From a checkpoint of a small mixture-of-experts model trained on Wikipedia: width 256, 8 picks a token.
Below are experts of layer 9 (counted from 0) of a mixture-of-experts language model. Rows are named router (the router's row for the expert), up (a neuron's input weights, with its number) and show model dimensions 0-255. Each number is 128 + 32 x the weight over its row's rms, rounded and kept within 0 to 255.
Before each expert's rows: a language model's description of what the expert responds to. This comes from a sample of Wikipedia text that the model never trained on.

# expert 37
It responds to: Nouns and suffix pieces for institutions, law and education, such as School, University, Act, section, Regulation, office, -ation, -ment.
router [107 147 117 150 184 110  72 150 126 147 151 126 125 142 158 154 149  92 131 108  67 113 124  60  89  86 136  92 182 153 145 138 145  84  98 172 137 167  87 127  80  57 124 125  83 105 177 131 119 166 172  85 101 137 100  87 186 161  88  99  96  77 143 119 100 112 116 196 110  89 146 137 120  98 129  95 153 126 147 111 152 102 136 187 116 115  55 150  82 118 113 129 155 153 123  88 122 131 105 131  98 190  72 159 165  80 123 174 156 134 113 110 103 108 101 104 149 133 172 134 113 144 125 125 157 159 129  98 140 124 173  64 229 101 128 188 124 145  97 111 162 112  91 111 132 133 153  48 141 110 147 189  98 141 120 130 136 115 128  68 208  89 139 155 146 122 200 138 122 137 152 130 116 155 101 170  94 122  99 148 106 167 131 140 152 118  93 141 163 181  78 103 123 119 197 133 105 110 159 155 143 129 134  92  75 128 220 127 198 111 136 193  88 170 137 119 174 145 113 133  92 120 138  91 137 129 113  61 107 125 134 170 118 139 131 115  62  97 132 141 103 175 136 118 140 128 135 147 174 155 136 161  86 128 106  70]
up1 [181 189  99 109 125 152 130 106 158 100 152 137 192  56 163 110 112  94 112  49 147 118 110  85 111 119 132 145 110 157 139 183  47 147 190 143  87 107 133 175 120  74 131 134 133  93 104 138 199 129 156 114  94  96  97 143 134 172 137 193 166 142 116  93 125 168 115 104 142  95 102 116 104 118 149 126 118 109 107 155 110 123 145 160 112 121  96 146 144 150 102  68 139 139 161 162 168 170 158 175  66 116 127 119  90 157 178 174 107 213 105 149 128 105  81 142 163 143 171 108 103  92 108  92 128 135 110 150 162 142 177  75 109 158  92 137 152 127 134 139 179 103 162  89 154  83  72 104 104 105  85 154 129 183 157 106 107 121 117 153 153 111  79 127 187  94 116 146  67 134  98  94 159 151 157  96 122 147 134 131 139  91  59 132 104 134 124 159 138 197 122 116 180  85  76  88 138 136 165 165 148 112 139 134 124 107 152 143 155  92 126 121 160 155 146 160 125  89 196 145 139  98 111 152 211 131 120  74  88 136  56 171 124 101 165 148 139  90  73  91  53 110  85 125 101 132 157 153 103 122 145  83 133 109 138 121]

# expert 40
It responds to: Words and suffixes in names of universities, schools, fields and government, such as University, Law, -ology, -ics, health.
router [108 140  79 162 108  73 139  56 103 127 176  99 105 164 161 168 122 154 143  54  80 141 131  79  78 150 106 159 148 155 146  82 117  60 102 102 139 198  83 111 133  76 101  65 121 146 121 138  98 174 112 151 165 125  76 123 106 159 144 141 166  82 131 137 137 133 124 227  96 120  99 130 115  87 154 137 140 188 146 125 177 156 139 116 168 112 129 137 118 106 101 167 127 164 106 111 150 101 101 127 120 131 125 147 167 159 108 175 142 159 142 126 101 141  73 109 161 104 161 166  99  98 177 138 128 127 178  79 113 141 116  71 172 109 147 194 149 119  81 108 169 137 111  64 161 106 183  63 150  98 143 186 123 120 105 124 139  99  80 112 131  99 138 158  71 146 178 140 119 127 178 148 142 158 129 179 100  73 112 132 146 140 165 117 156  95  95 108 130 157 103 135 132 113 195 185 128 131 104 165 183 151  74 106  92  93 193 104 139 107 106 119 113 143 123 146 142 129 136  86 154 135 123 139 123 139  99  32 131 180 129 138 104  78 122  65 126 159 183 147 143 160 131 136 126 139 152 128 147 126 116 157  45 122  65 116]
up0 [104 135 128 100 150 127 116  95 144  69 111  84 130 178 140 184 116 149  80  65 146  47  98 110 117 130 133 130 147 105 149 147 109  87 120 154 159 113 115  93  99  54 172  90 184 141 186 123 145 128 145 152  64 120  94  93  96 111 135  36 114 100 129 142 141 139 151 137 115 123  81 101 208 179 129 105 171  96 149 158  90 174 111 149 119 136 145  95 153 166 114 154 151 150 152 187 179 168 184 118 170  79 138  99 187 122 148 139 128 176 115 143 183 167 170 142 143 128  25 122  74 129 155 106 118 109 140 122 148 113 125 159 139 126 109 130 179 152 150  33 149 127 128  57 173 135 164  31 123 107 161 113 122  99 125 113  94 114 145 106 116 138  94 171 129 113 103 150 146 119 142 124 146 157 183 118 128 112 149  81 108 127 144  91 150 167 119 160 153 106 134  73 167  79 116 142  70 121 122 209 122 151 149 161 146 107 135 108 103 156 167 131  81 125 110 128 122 115 161 112 107  91 171 158 108  96 165 119  63 112 119 156  94 130 111 142 136 112 144 139 145 117 133 131  90  99 139 142 126 114 197 115 129  92  41 156]

# expert 52
It responds to: Pipe separators, numbers and header words in wiki tables of votes, squads and standings, such as |, Votes, %, Candidate.
router [166 126 128 116 151  44 180 105  83  98  95 137  87 145 129  67  67  84 173 124 169 149  74  54 125 167 157  68 112 136  72 155 114 129 128 108  97 122 166 129 120 142  77  48  92 112 160 115 166 176 100 117 132 162 134 137  84 149  79 122 135 110 130  93  84 143 177  88 108 110 124 133 168 161 157 133 128 148  79 131 150 155 118 171 105  87 130 105 116 178 110  63 120 141 126  48 125 178 103 143 153 140  83 102 136 174  73 148 143 163  87 200 113 143 129 149 103 160 131 108 155 123 109 123 112 106 152  99 136  94 117 156  40 127 105  98 144 127  94 156 120 130 145 154 127 113  80 109 113 172 190 112 147 102 144 101 129  90 171 138 102 149 140 178 113 166 182 148 128 144 117  87 107 149 179 164 125 109 165 161 141 144 124 154  93 121  87 122  78 180  95  98 181 108  92 117  95 156  94  89 122  96  95 149 113 108 107 169  95 172 192 176 107 145 202  62 152 151 172  91 130 175 155 196 128 115 119 157 128 153 127 147 100 167 161 112 115 149 172 116 142 176  94 138 101 133 184 122 143 110 149 112 102 136 101 130]
up1 [155  70 112 119 108 141 181  79 123  93 127  72 107 164  91  45 135 100 192 160 123 151 119  71 156 149  97 173 131 143 118 156 151 113 108 106 126  88 161 112  91 131 115 135 134 177 177 112 117 167 156 159  83 162 177  89  96  73 116 109 146 116 164 131 145 211 138 131 104 139 104 242 204 124  88 158 119 130 146 135 121 144  96 156  66 132 109 130  87 173 123 100 159 110  96 165 137 110 165 124 144 132  92 150 157 114  94 157 141 147  88 157 136 159 154 110 143 141 134 102 166 126 131  97 163 122 160 106  81 122 141 170 126 178  99 148 168 143 100 115 152 105 165 139 125 108 176  89 100 189 105  64 124 145 145 147 134  70  50 105 149 148 176  47 115  85 144 128 118 114 121  84 181 146 130 148  99  66 179 120 131  99  92 134 111 191  65  92  93 174  92 125 142 104 151 155 173 109 143 135  85 155 132 101 114 164 124 100 101  85 171 114 112 124 118 126  92 129  93 153  88 127 123 144 136  86 138 184  80 100 136 124 170 131 105 155 158 177 115 141  84  67 143 169 125 131  67  97 137 129 161 142 169 169 134 116]

# expert 45
It responds to: Country and state names closing a location, mostly after a comma, such as United States, California, India, Greece, Montana.
router [ 90 189  81 143 127 113 134 118 141 105 175 140 157  67 144  98  97 173  92  49 100 116  89 113 135 142 161  64  60 112  88 109 124  44 165 130  96 170 140 123  87 154 162 130 189 124 188  94 112 152  89  98  97 136 147 142  94 167 137 115 112 146 111  99 168 126  86 147 118  73 101  94 143 135 154 120 144 100 192 108 176 114 107 113 173 118 139  76  94 134  93 151 114 109 113 149 128 141 138  89 105 178  86 146  94 131 128 207 106 127 147 167 106 144  91 152 135 150 111 101 147 138 187 196 117 126 121 149 175 125 161  96 148 115 106 104 161 136 178 155 206 107 132  52 148 170  92 107 116  92 128 116 112 139 138 110 136 102 125 148 155 154 125 101 120 135  94 119 144 154 181  71 185 151 118 212 146  71 154  93 103 100 147 168 180  94 192 109 141 131 141  69 101  94 174 111 175 135 125  66 137 103  92 116  98 108  93 103  86 100 156 158 163 126  89 170  75 141 116 132 168 145 181  80 124 113 126  61 127 148 136 114 109 128 136 132 133 135 104  93 116 165 119 177 184 166 145 138 136 147 105 143 149 140  70 140]
up1 [121 173 175  69  81 153 130 146 134 153 133 108  61 105 133 105 132 178 169  95 103 149 121 173 155 148 160 122 140 151 139 155 127 171 173 163  73 152  89 130 151  94 122 130 142 185 117  56 135 161 163 150 104 117 138  93 133 136 102 143 108 114 144  60 158 173  94  72 132 164 111 113 131 147 132  72 116 144 145 158 153 130 144 136 142 114 175  77 127 103 141 155  84  90 208 118  86  92  85 148 102 127 142 144 126 116 105 147  95  85 139  91 156 196 154 143 118 154 145  97 109 153 164 107 156  89  92 136 135 154 214 135 137 177 117 132 210 101 172 108 106 137 111 124 154 111 137 116 111 152 117 112 144 158 164 101 131  92 101 138 104  57 161 130 124 210 151 104 118  95 158 129 135 152 144 107 149 171 172 103 103  87 122  80 110 168  75  91 167 115 116 134 125 149 107 102 108 107  75  72  93 151 164 121 120 142 106  96 176 102 122 113  91 124 174 147 104 122 184 120 145 105 172  97  24 144 162 157 173 100  94 134 156 106 103 143 104 128  78 142  55 123  95  60 178 171 133 150  84 157 154 153  51 126 137  93]

# expert 43
It responds to: Geographic and administrative words in place infoboxes and lists, such as Area, Administration, Province, County, France, °E, and line breaks.
router [119 115  67 106 156 116 168 115 107 153 191 155 139  42 145 113 148 139 116 119  65 121  56 122 146 107  91 129 119 141 127 122 111  79 138  86  92 199 157 138  96 177 141 132 103 139 159 100 171 191 149 104 121 140 164 157  84 169  87 135 176 146 129 122 107  98  62 156 136 122 122  84 171 107  80 173  84 126 132 124 167  56 118 113 126 101 115 195 137  94 132 147 111 157 132 167 110 173 100 138 127 156  90 150 107 110 111 153  95  91 122 169 121 132  55 120 159 154 129 118 161 125 167 163  76 119 154 125 177 126 150 158 151 100 136 132 171 149  97 164 185 148 146 113 147 110 140 152 114 141  90 145 140 152 188 101 114  94 150 138 105  98 112 152  57 133  69  59 104 132 163 126 201 134  91 114 129 133 154 126 118  91 122 154 161  92 179  71 166 140 127 131 173  70  82  82 177 159 142  61 199  80  92 133 123 105  70 116 144 132 123 107 185  82 167 171 127 116 148 138 150 152 125 113  99 110 137  63 108 151 136 112 142 148  90 181 139 102 108  90 109  97 111 153 190 123 120 153 145  99 114 142  91 165  92 192]
up0 [135 188 143 151  86 216  63 117 181 109  96 207  88  93 143 105 102 102 129 150 186  90  63 139 193  96 133 125 166 193 123 151 155  83 156  97 130 120  68 188 108  99 150  84 119  74 133  82 104 102 103 144 133 115  93 146 111  97 107 178  94 144  94 141 174  94  82 131  87 160 155 141  71 122 219 119 101  97 159 165 132 110 101 122 126 160 165 112 151 178  88 156 134 126 129 128  47 154  88 151  87 141 149 133 109 122 124 110 118 154 155 187 114 164 120  82 164 114  71 125  55 157 158 102 113 108 139 121 142 125 103 102 121 145 120 114 197 119 117 101 125 159 150 116 177 113 141 105 110 157 122 130 165 143 160  98 116 105 106  71 125  95 152  88  77 138  85 127 169 150 124  80 149 154 131  59 119 153 147 133  82 129  62 106 136 134 150 182 198 151 175 120 166 131 158 102 133 173 151 145 144 119 165 117 125 140 120 129 112 138 120 140  69 189 114 111 101 131 105 165 150 130 136  81 181 146 175 128 162 151  77 179 126 129 111 173 170 102 126 132 124  79 117  97  96 113 138 134  99 111 144 122  87 146  98 156]

# expert 51
It responds to: The and, comma, semicolon or table bar that joins items in lists, scores and tables, such as 1991 and 2015, or | Yes.
router [107 142 165 101 123  96 147 107  62 182 116 121 154 137 184 154 187 145  46 138  90 109 147 126 124 191 170 173 126 159  77 119  71 112 112 100 123 117 146 140 151 150 125 125 125 147 119 125 167 153  84 106 168 137 108 142 143 105  89 186  79 160 164 130 153 201 151  96 165 133 106 166 154 137 126  95 160 115 162 138 147 106 139 146 113 106 140 121 144 114 114 140 134  99 186 105 114  90 116 111 123  78 111 155  98 143 153 158 100 140 101 119 101  91 155  36  89  48  64 170 117 128 136 144 136 139 148 124 139  86 162 151 125 115 164  80 114 141  74 156 207  96 151 134 127 102 132 124 141  59  72 118 132 121  92 146 138 112 127 145 196  87 149 116 147 132 141  99 145 148 163  83 130 114 158 159 181 114 129 141 121 179 142 189  71 197 130 146 169  99 124 136  99 200 116  78 124  96 111 116  74  73 131 107 155 149 104 123 201 154 158 169 106 163 105 176 170  95 146 116  95 162 178 123 118  85 121 141 154 143 151 115 136 108 178 142 126 109  93 114 150 113  86 131  92  81 103  67 126 193  86  84 125 163 168  71]
up1 [122 136 167 136  86 118  98 151 109  83 133 117  59  87 118 132 105 139 151 111 167 112 157 166  63 137  78 111  69 186 115 140  87 103 120 115 127 143 145 185  97 126 163 114 217 149  48  97 147 173 145 160 124  87 125 111 175  80 139 187 122 132 129 159  96 138 124  78 157  90 184  65 133 137 129  85  75 108  75  97 123 138 140 120 145 161 165 161  72 157 103 192 153 147 150 112 188 143 128 131  92 126 148 126 133  68 150 112 136 151 140 103 102 188 127 117 114 133  45 175 128 119 161 113  97 115 138  72 115 143 136 151 111 162  81  94 147 101 127 115 124  99  92 127 107 182 151 138 119 113 129 126  87 109  97  91 192 153 111 121 148 146 165 140 144 137 117 111 109 112 130  94  68 149  99 159 159  90 177 149 189 124 169 112 120 160  68 121 132 193 167 138 107  92  74 156 109 118 134 119 147 129 202 154  87 157  95  97 158 151  82 179  90 159 162 123 172  97 101 165 115 120 177 169 112 107  60  94 166 153 178 138 151 144 150  86 129 128 135 134 106 133 104 170 109 193  77 100 112 160 156 111 156 161 111 162]

# expert 39
It responds to: Nouns and word endings about government, law and elections, such as government, Court, Council, rights, declaration, plus cells in vote tables.
router [207 185  71 142 172  98 116 175 107 108 190 144  92  87 130  23 157 130 125 103 138 144  86 119 110 167 129 144 143 157 150  79 125  93 152 179 179 172 108  90 102 131 188 154 107  80 138 127 143 182 157 135 160 134 178 111 132 175  80 104 137 107  89 127 138  90 146 155  72  81 150 129 118  80 141  78 144 106  96 160 191 121  62 158 133  65  38 121  97 133 171 138 128 169 122 148 128 198 100  87 114 164 107 140 163 192 101 149 189 168  97 145 121 136  62 107 115 126 144 145 132 129 132 144 120 165  67  96 119 155 127  96 173 105 118 142 141 135 137  71 170 127 122 143 144 120 128  86 113 143  95 127 132 123 157 120 105 154 160  93 116 129 108 150  99 126 211 135 141 122 160 125 172 121 139 147  97 106  91 156 109 153 102 137 103 116 140 136 141 110 101 104 165 126 122 133 168 139 154 114 159 176  93  88  79 104 161  57 154 127  99 136  83 175 105 126 195 178 130 146 122 119 122 137 112 112 130 122 163  92 103 214 119 119 123 144  43 112 139 165 100 158 148 110 126 102  89 134 154 149 176 116 110 164  96  89]
up1 [ 84 111  68 119 151 152 134 151 173  97 163 102  52  98 115 153 121 154 129 136  96 193 163 137 111 113 141  93 101 129 140 106 112 140 130  90 115 128 136 125  89  93 128 144 142 124 104 151 120 147 146 148 148  94 124 150 152  57 114 175  92 145  97 119  86 127 164 151 101 106 164 151  57 116 143  94 183 129 138  90 103 162  97  98 160  74 102 128  83 121  55 129  92 152 115 116 204 115 201 108 111 130  98 149 177 148 130 171 109 121 138  92  98 133 138 124 120  68 125 131 143 147 153 134 130 209  40 125 129 166  65 155 191 157 125  94 212  64 142 156  86 135  98 159 108 100  54 148 126 135 144 111 114 110 136 144 125 144 139 190 136 105 162 154 101 142 100 111 153 159  96 127 156 125 113 121 163 169 122 104 113 101 136 128 135 126 172 165  73 110 163 141 125 106  90 138 155 164 139 114 122 110 140 146 120 108 191 156  70  97 153 139  86 159  97 118 160 168 149 159 103 106 189 117 153 119 161 106 138 110 122 250 101 154 125 171 132 121 171 151  97 109 182 178 159  93 111  97 132 146 164  90 137 105 179  48]

# expert 32
It responds to: Inner pieces of sports team, club or band names in tables, such as Bul-ld-ogs, Can-ad-iens, Chicago B-ears.
router [143  62 109 129 128 115 131 156 137 108 205 112 174 160 189 133 139 133 144 145 131  86 115  53 107 199 145 156 168 103 121 190 152 161 192  83 141  76 136 179 146 136 158 117 154  89 170  98 134 117 113 135 153 135  78 144 146 159 115 137 153 154 141 116 124 103  34 109 126 126 178  91 126 152 177 156 158  90 139 141 164 156  98  97 181 131 136  89  86 175 127 169 185 132 123 126 175 152 150 110  74 114  73  84 111 179 152 160 103 129 150 142 167 103  94 106 163 114 175 115 120 138 172 163  93 144 104 153 155 142 104  64  75  91 120 160 124  68  93 113 134  99 127 148 125  77 117 124 164  55 164 103 172 165 122 120  97 104 143 129 102 155 135 103 173 148 160 136 135 159  91  67 117  63 127 169  61  98 124 140 116 130 127  94  98 146 108  90 107  99  97 104 100 152 159 143  81 117 127 149 125 168 146 126 186 124  85 140 134 147 185 132 145 136 172 112 149 132  68  95  89 140  34 129 161 109 105 167 117  90 128 121  64 157 136 114 145 190 158 117 133  77 129 153 107 122 169  93 104  94 144 161 129  87 155 115]
up0 [156  66 109 157 126 115 169 104 130 154 105 113 196  70 169  58 120 120 164  72 131 137 199 152 100 141 118 129 159 129  85 131 143 115 140  65 127 120 145 105 125 127 115 117 150 133  78 118 151 164 169 129 128 114 166 158 120 186 120 138 160 125 133  71 161 160 179 175  62  36  78  96 126 137  72 165 126 107 216  80 133 181 103 132 129 174 150  90  76 172 162  96 112 128 127 128  89 110 148 112 102 150 151 146  90  78 148 114 171 117 157  86 144 114 112 119 157 102 142 149 121 148 162  83  81 140 123 130 100 153  97 147 117 150 183  87 170 103  85 149 154 123  89 104 131 127 149 126  87  93 116 187  46 167  98 150  93 110 139 126 135 122  89 104  81  86 151 135  79  98 139 136 123  93 106  95 118 160 126 128 168 100 163  90 197 117 172 112 149 136 179 173  93 160 202 132  91 119 147 175  86 124  67 167 173 136  87  69 122 107 153 147 145 112  98  89 131  89 170 134 132 134  97 117 131 160 104 101 130 117 115 169 171 134 165 158 145 102 161 119 106 121 116 134 156 113 138 106 174 202 186 153 149 102 139 134]

# expert 38
It responds to: Chinese, Korean and other East Asian names and script bytes, such as Jung, Chung, Han, Hong, China.
router [135 152 127 137 108 118  68 104 210 125 157 109  75 206 101  74  85 126 122 170 129 104  98 128 110 172 119 152 105 144 201  56 162  85 135 176 120 153  76  98 176  63 148 117 161 105  86 147 105 137 129 171 119 108 187 115 118 143 146 113 124  96 164 122  92  87 215 133 113 184 162 120 131 136 128  98 185 102 158 190 190 123 148 115 106 138 105 147 161 156 161  94 152 138 150  96 142 115 112 109 108 126 160 126 111 136  87 153 176 126 194  95 154 134 137  92 116 145 125 177 123 123  82 122  98 143  91 122  65 154 105 133  89  73 137 121 127 154  95 107 173 143  89 176  90 153 155 105  49 169 155 111  89 149 128  59 130 161 117 115 144  97 151 148 147 136 176 112 163 102 121 163 150 191 106 136  78 129 153 154 107 178 117 145 135  98  98  93 123  89 147 155 113 123 123 110 184 129 131 163 123 141  83 122 147 142 137  80 110 102  93  95 108 191  93 155 168 133  60 115  97  67 125 159 120 112 157 132 142 184 171  96 140 112 188 108  90 129 165 175 134 146 145  89 136 110 124 142  86 119 109 203 103 100  93 154]
up0 [135  76 137 131 113 117 160 128 174 144 123  98 111 184 149 109  91  75 157 175 156 226  71  64 166 155  64  95 119 158 140 137 111 111 100 145 148 111 100 154  67 202 137  94 103 116 129  95 136 114 133 109 149 139 160 135 209 108 177  81 162 109  82 105 156 130  89 148 166 147 168 142 145 122  90 114  68 121  86 176  88 151  89 173 127 133  89  89 107 133 170  80 112 101  90 148 157 120 112 178 108  87 115 141 137  81 107 125 125 114 182 142 135 141 154 140 172 119 116 149 162 106 140  66 142 140  99  73 141  69 134 115  94 173 148 103 156  99 130  83 136 150 125 147 122 150 186 160 112 170 177 114  98 155 155 107 113  76 175 123 109  87 205 167  86  28  80 123 105 184 146 114 112 169 147 117  72 153 132  94 120 156 113 109 159 139 107 134 137 104  81  68 165 142 142 146 190 112 160 122 140 142 100 113 115 118 171 165 113 113 167 137 128 100 152 137 119 129  96 166 141 128 137 137 140 128 163  96 164 147 118 120 169 190 111  62 175 111 135 154 129 107  63 112 131 124  91 160 119 136 199 126 107 158 125 107]

# expert 59
It responds to: Words and pieces about armed forces, weapons, aircraft and engines, such as Army, Navy, bom-ber, Battal-ion, air-cooled, plus table pipes.
router [112 177  99 130  83 128 149 105 151  58  73  96 107  79 108 179 125 150 134 184 169 132 187 163 105  65 145 169 152 166 134 172 144 205 114 177 139 125 135 162 113 136 140 142 107 182 129  97  96  91 112 149 117 121 138 117 120 113 156 121 149 126 152 154 152  98 172 173 159 161 114  80 128  85 132  65  95 102  89  76 133 135 112 170 170 161  92 131 144 159 109  83 140 117 121 120 153 181 162 125 111 113 101 117 147 148 148 138 124 169 158  73 102 118 181 110  96 121 135 204 132 135  88 115  98 159 162 128 117 126 126 145  95  93  93 201 101 164 131 117  87  69 116  80 127 177  90 193  63  63 146 145 123 134 142 183 128  80 130  88 132 172 187 110 160 170 112 194 156  75 143 119  95  93 143 160 100 132 143 115 176  95 180 162 168 137 110 137 165 144 114 107 117 140 149 109 160  85 151 148 168 114 140 133 102 160 167 103 123  77  77  94  76 123 120  69 125  86 111 183 144 146 134  83 138 110 100 159  70 129 127 128 170 194  96 149 134 167 136 119 148  73 151  97 163 135 155  96 150 161  76 152 127 170 101 131]
up1 [162 179 114 139 147  78 146  87 136 127 154 128  30 118 150 124 194 110 112 152  99 173 129  98 193 131 135 153 108 139  88 144 152  85 152  45 147  82 122 163 153  98 122 132  64 153 124  92  95 141 111 135 109 141 115 112 120 108 121 221 151 165 135 177 152 144 119  92 178 170 171  84 109 114 131  97 136 171 119 122 105 120 127 118 111 112 121 125 111 126 142  96 132  97 132 135 113 147 135 152 134 149 134 148 238 134 143  85 164  84 156  84 133 125 143  81 160  91 124 126 129 120 151 116  85 112 162 194  84 144  93 182 135 176 105 204 178 200 168 156 142 139 184  93 107 110  75 132 140  89 140 116 114 152 141 135  83  96 127 120 122 150 162  99 114 155 138 106 137  67 158  73 111 125 115 157 109 140  88  95  95 144 167 106 143 123 136 130 151  65  88 185 163  71 127 114  92 132  97 153 125 169  91 167 113 114  89 131 101 121 102 139  83  96 135 163 154 113 123 117 189 103  82 162 102  82 138 123 148  71  54 130 182 150 154 108 157  94 160 125 138 134 140 157 123 210 108 113 148  76 119 148  76 141  90  89]

# expert 50
It responds to: Table pipes, commas, colons and digits in dates and times, plus media reception words like ISBN, aggregator, Professional ratings.
router [156 179  98 111 147  93 101  95 140 147 129 139 140 121 110 110 123 116 141 141 122 133 114 125 107 140 132 145 134  96  63  52 126 146 101 120 132 116 144 170 142 121  74 132 144 164 174 139 159 157 166 113 123 154 131 169 135 110 107 114 179 173 141 112  97 217 133  62  97 131 118 147  99 144 180  86 137 151 134 134 140  98 130 126  89 152 108 127  89 127  87 162  98  81 173  87 125 122 121 112 145 146 122 163 123 186  91 177 154 176  97 167  83 124  80 148 119 122 120 104 125 146 156  82 152 170 113 102 126 112 163 104 131 105 146 129 136  76 104 155  60 108  96 118 123 175 122 122 180 151  86 169 130 156 101 205 169 174 137 198 109  89 138 105 148  71  63 155  43 139 133  93  97 139 163 146 169  87 108  68 116 163 176 160 119 172 149 139 112 117 104 108  91 103 137 106 104 135  71  93  83 137 111  76 134  97 130 113 138 174  84 130 113 191 100 136 160  55  95 108 123 118  63 207 187 131 160 143 150 103 173 132 216 138  92 114 120 118 189 131 104 107 142  58 169 135  63 128 115 173 154 102 151 117 131 121]
up1 [150 144 221  86 148 114 134 130 161 137 156 125 115  85 113 186  91 162 153 119 122  97  87 137  97 106 158 140 137 113  98 144  63 103 141 155 191 129 123 155 117  81 104 167  72 179  80 106 136 159 164 113 153  83 170 124 110 141  88 132 117 106 114 122 113 127 131 126 171 137 126 138 150 119 106 142 137  52 135 150 112 104 147 131  50 172 187 145 147 103 109 116  61 114 118  94 169  89 147 140 127 114 116 141  82 153 159 157 145 170 102  70 168 160 106 158  39 102 127 124 111 148  82 134 166 128 148 189  81 135 118 148 105 103  94 158 154 125 153 159 166 177 140 156 104 131 139 139  96 144 141 142 129  96 136 175  96  73 138  43 175  79 100 154 183 106 162 151 109  78 132  69 139 157 118  52 130 127 168 109 155 133 123 220 101 116 160  97 151  98  71 142 159 119  88 199 167 151 170 146 105 125 171 144 112 117 144 132 129 143 131 161 112 137 124  79 156 163 169 131 115 113  77 122 119 129 164 145  69 121 138 101 155 139 144 183  92  79  76 189 116 104 170 165  68 121 130 112 101 158 172 115  99 102 151 123]

# expert 60
It responds to: Was, is, been, became and the participles or as following them, e.g. was made, served as, has been used.
router [ 85 108 130 237 155 143 116 143 138 159  81 147 103 117  67 136 129  50  94 151 191 163 141  80  88  97 117 146 133 117 108 117  69 121 144 153 120  67  79 115 130 151 146 120 143 188 102 165 102  96 100 148 121 161 177  80 134 130 147 132  76  77  85 142 154 113 132  78 105  93  80 173 173 134  86 139 144 127 102 178  96 110 133  94 122 159 195 181 176 142  91 191 137 115 109 132  89 186 183 163 185 155 101 156 129 167  73 142 112  94 154 127 147 107 129 117 102 145 110 151 160 165 130 118 146  95 106  78 154  91 127 147 129  66 127 129 106 174 107 146 122 170 114 129 159  92 146 147 175 150 131 117 165 151 155 118 158 167 123 129 114 121 113 164  60 127 102 150 102  62 110 155 157 119 149 153 137 143 143 107 129  78 104 145 212 182 172 134  96 154 155 143 128 165 128 127  96  83 129 145 136 125 146 126 186 144  84 153 125 160 152 103  90 110 101 169 148 152 104 102 120 127 105 161 136  99 123 184 101  73 132 167  91 186 122 134 130 116  86 168 106  85 105 168 135  80 118  80 134 151 178 171 124  66 170  81]
up0 [131 139 143 103 180 163 100 129 105 129 122 109 157 127 167 113 142 150 204 140 127 157 153  46  88 110 109 111 126 131 127  58  78 129 124 103 117 139 112 148 154 141  86 146 128 121 121  96  79  79 105 158 148  93 120  77 184 119 193 118 179 110 101 138 124 142 152 125 173 114 139 179 111 142  97 126 105 194 185 177  84  94 107 107 115 116 136 155 175 164  97 109  44 151 172  71  97 139  76 138 115  92 187 158 150 102 108 116 115 153 123 105 119 143 138  42  92 167 143 101 143 155 142 109 109  86 173 103 125 143 155 175 134 194 151 148 139  97 136 153 103 158 179 116 154 126 155 111 139  97  85 145 118 159 143 161  60 126 138 137 147  65 173 111 111 117 167 109 144 115 150  68 227 127  77  91 177 206 131 113 161 140 131  90 147 121 170 133 166 123 142 169 138 144 154 156 144  99 133 106 148  92  75  56  99 181 145 139  84 116 119 123  57 135 162 110 110 103 109 164 123 104 136 136  80 158 155 126  94 101  89 136 109 151  89  75 134 111 153 103  87 132  62 171 119 162  99 140 151  69 141 117 122 139 142  97]

# expert 41
It responds to: Country names, codes and Arabic or Asian name pieces in sports tables and results, such as Pakistan, ITA, Ira-q, Os-aka.
router [ 94 144 141 159 113  87 129 112 133  77 150 167 103 144 139  97  56 150  85 118  89 143  95 195 160  93 107 104 129 114 147 125 135 106 179 145  96 132 160  91 173  63 117 111 153  66 141 116 100 116 110 148 134 185 138 169 145 164  97 121 154 126 152 168 142  99 149 141 110 141  97 109  78 120 115 105 170 170 130 131 132 123  98 162  90 196 165  91  94  88 197 159 146 119 195  96 110 152 174 110 124 106 140 146  78 132  63 164 114 116 111 179 117 182 149  96 151 153 167 123 127 162 161 165 100  93 132 149 139 125 112 102  79 148 119 184 125 156 111 120 141 115 132 117 131 144 127 116  96 114 124  65 159  93 150  65 141  99  96 165 157  95 124 130 116 106 126 125 115 161 126 149  84 151 204 107  63  98 183 147 139 148  87 151 167  83  76  65 100  72 116  78 146  64 160 149 213 160 123 168 117 183  97 114  84 123 156 132 142 133 172  97 117 161 135 126 159 138  98 173 113 155 137 215 154 153  82 104 120 171 149 128 159 134 188 102  99 183 174 148 139 143 110 122 113  60 141 112  85 126 105 101 112 135  68 161]
up1 [115 128 177 180  53 124 145 117 151 129 134 141  93 119 168 172 145 116  85 147 125 166 122 122  86 121 136 126 176 151 140  54 140 154 130  30 118 132 144 146 133 128 114 167 106 100 120  61 110 112 151 119  78  94  94 145 147 158 135 156 177  95 143 151 144 137 109 122 134 139 106 141 142 112 139 141 146 121 125 195 130 124 160 153 120 120 140 129 117 122 185 185 133 135  58 133 119 116 149  94  93  79 116 163  66 145 104 217 127 153 129 142 117 103 147 115 101  88 109 101 140  80  83 154  47 138 131 159  76 124 175 152  89 116  94 105 168  99 238  72  72 152 154  90 138 189 120 181 139  99  96 116 147 146 167 117  94 133 102 146 144 103 134 134 110 130 100 107 124 160 119 178  75  77 143 120 171 153  79 114 146 183  93 127  99 148 140 136 169 132  97 173 150  89 209 187  75 129 112 131 135 138 124  80  84 150  70 127 126 127 148 175 114  71 112 118 121 120 174 192 131 100  71 149 155  86 173 175 178 180 131 107 125  86 147 134 165 148 179 154 110 125  97 121 172 134  95 107  98 157 140 122 135 158 123 134]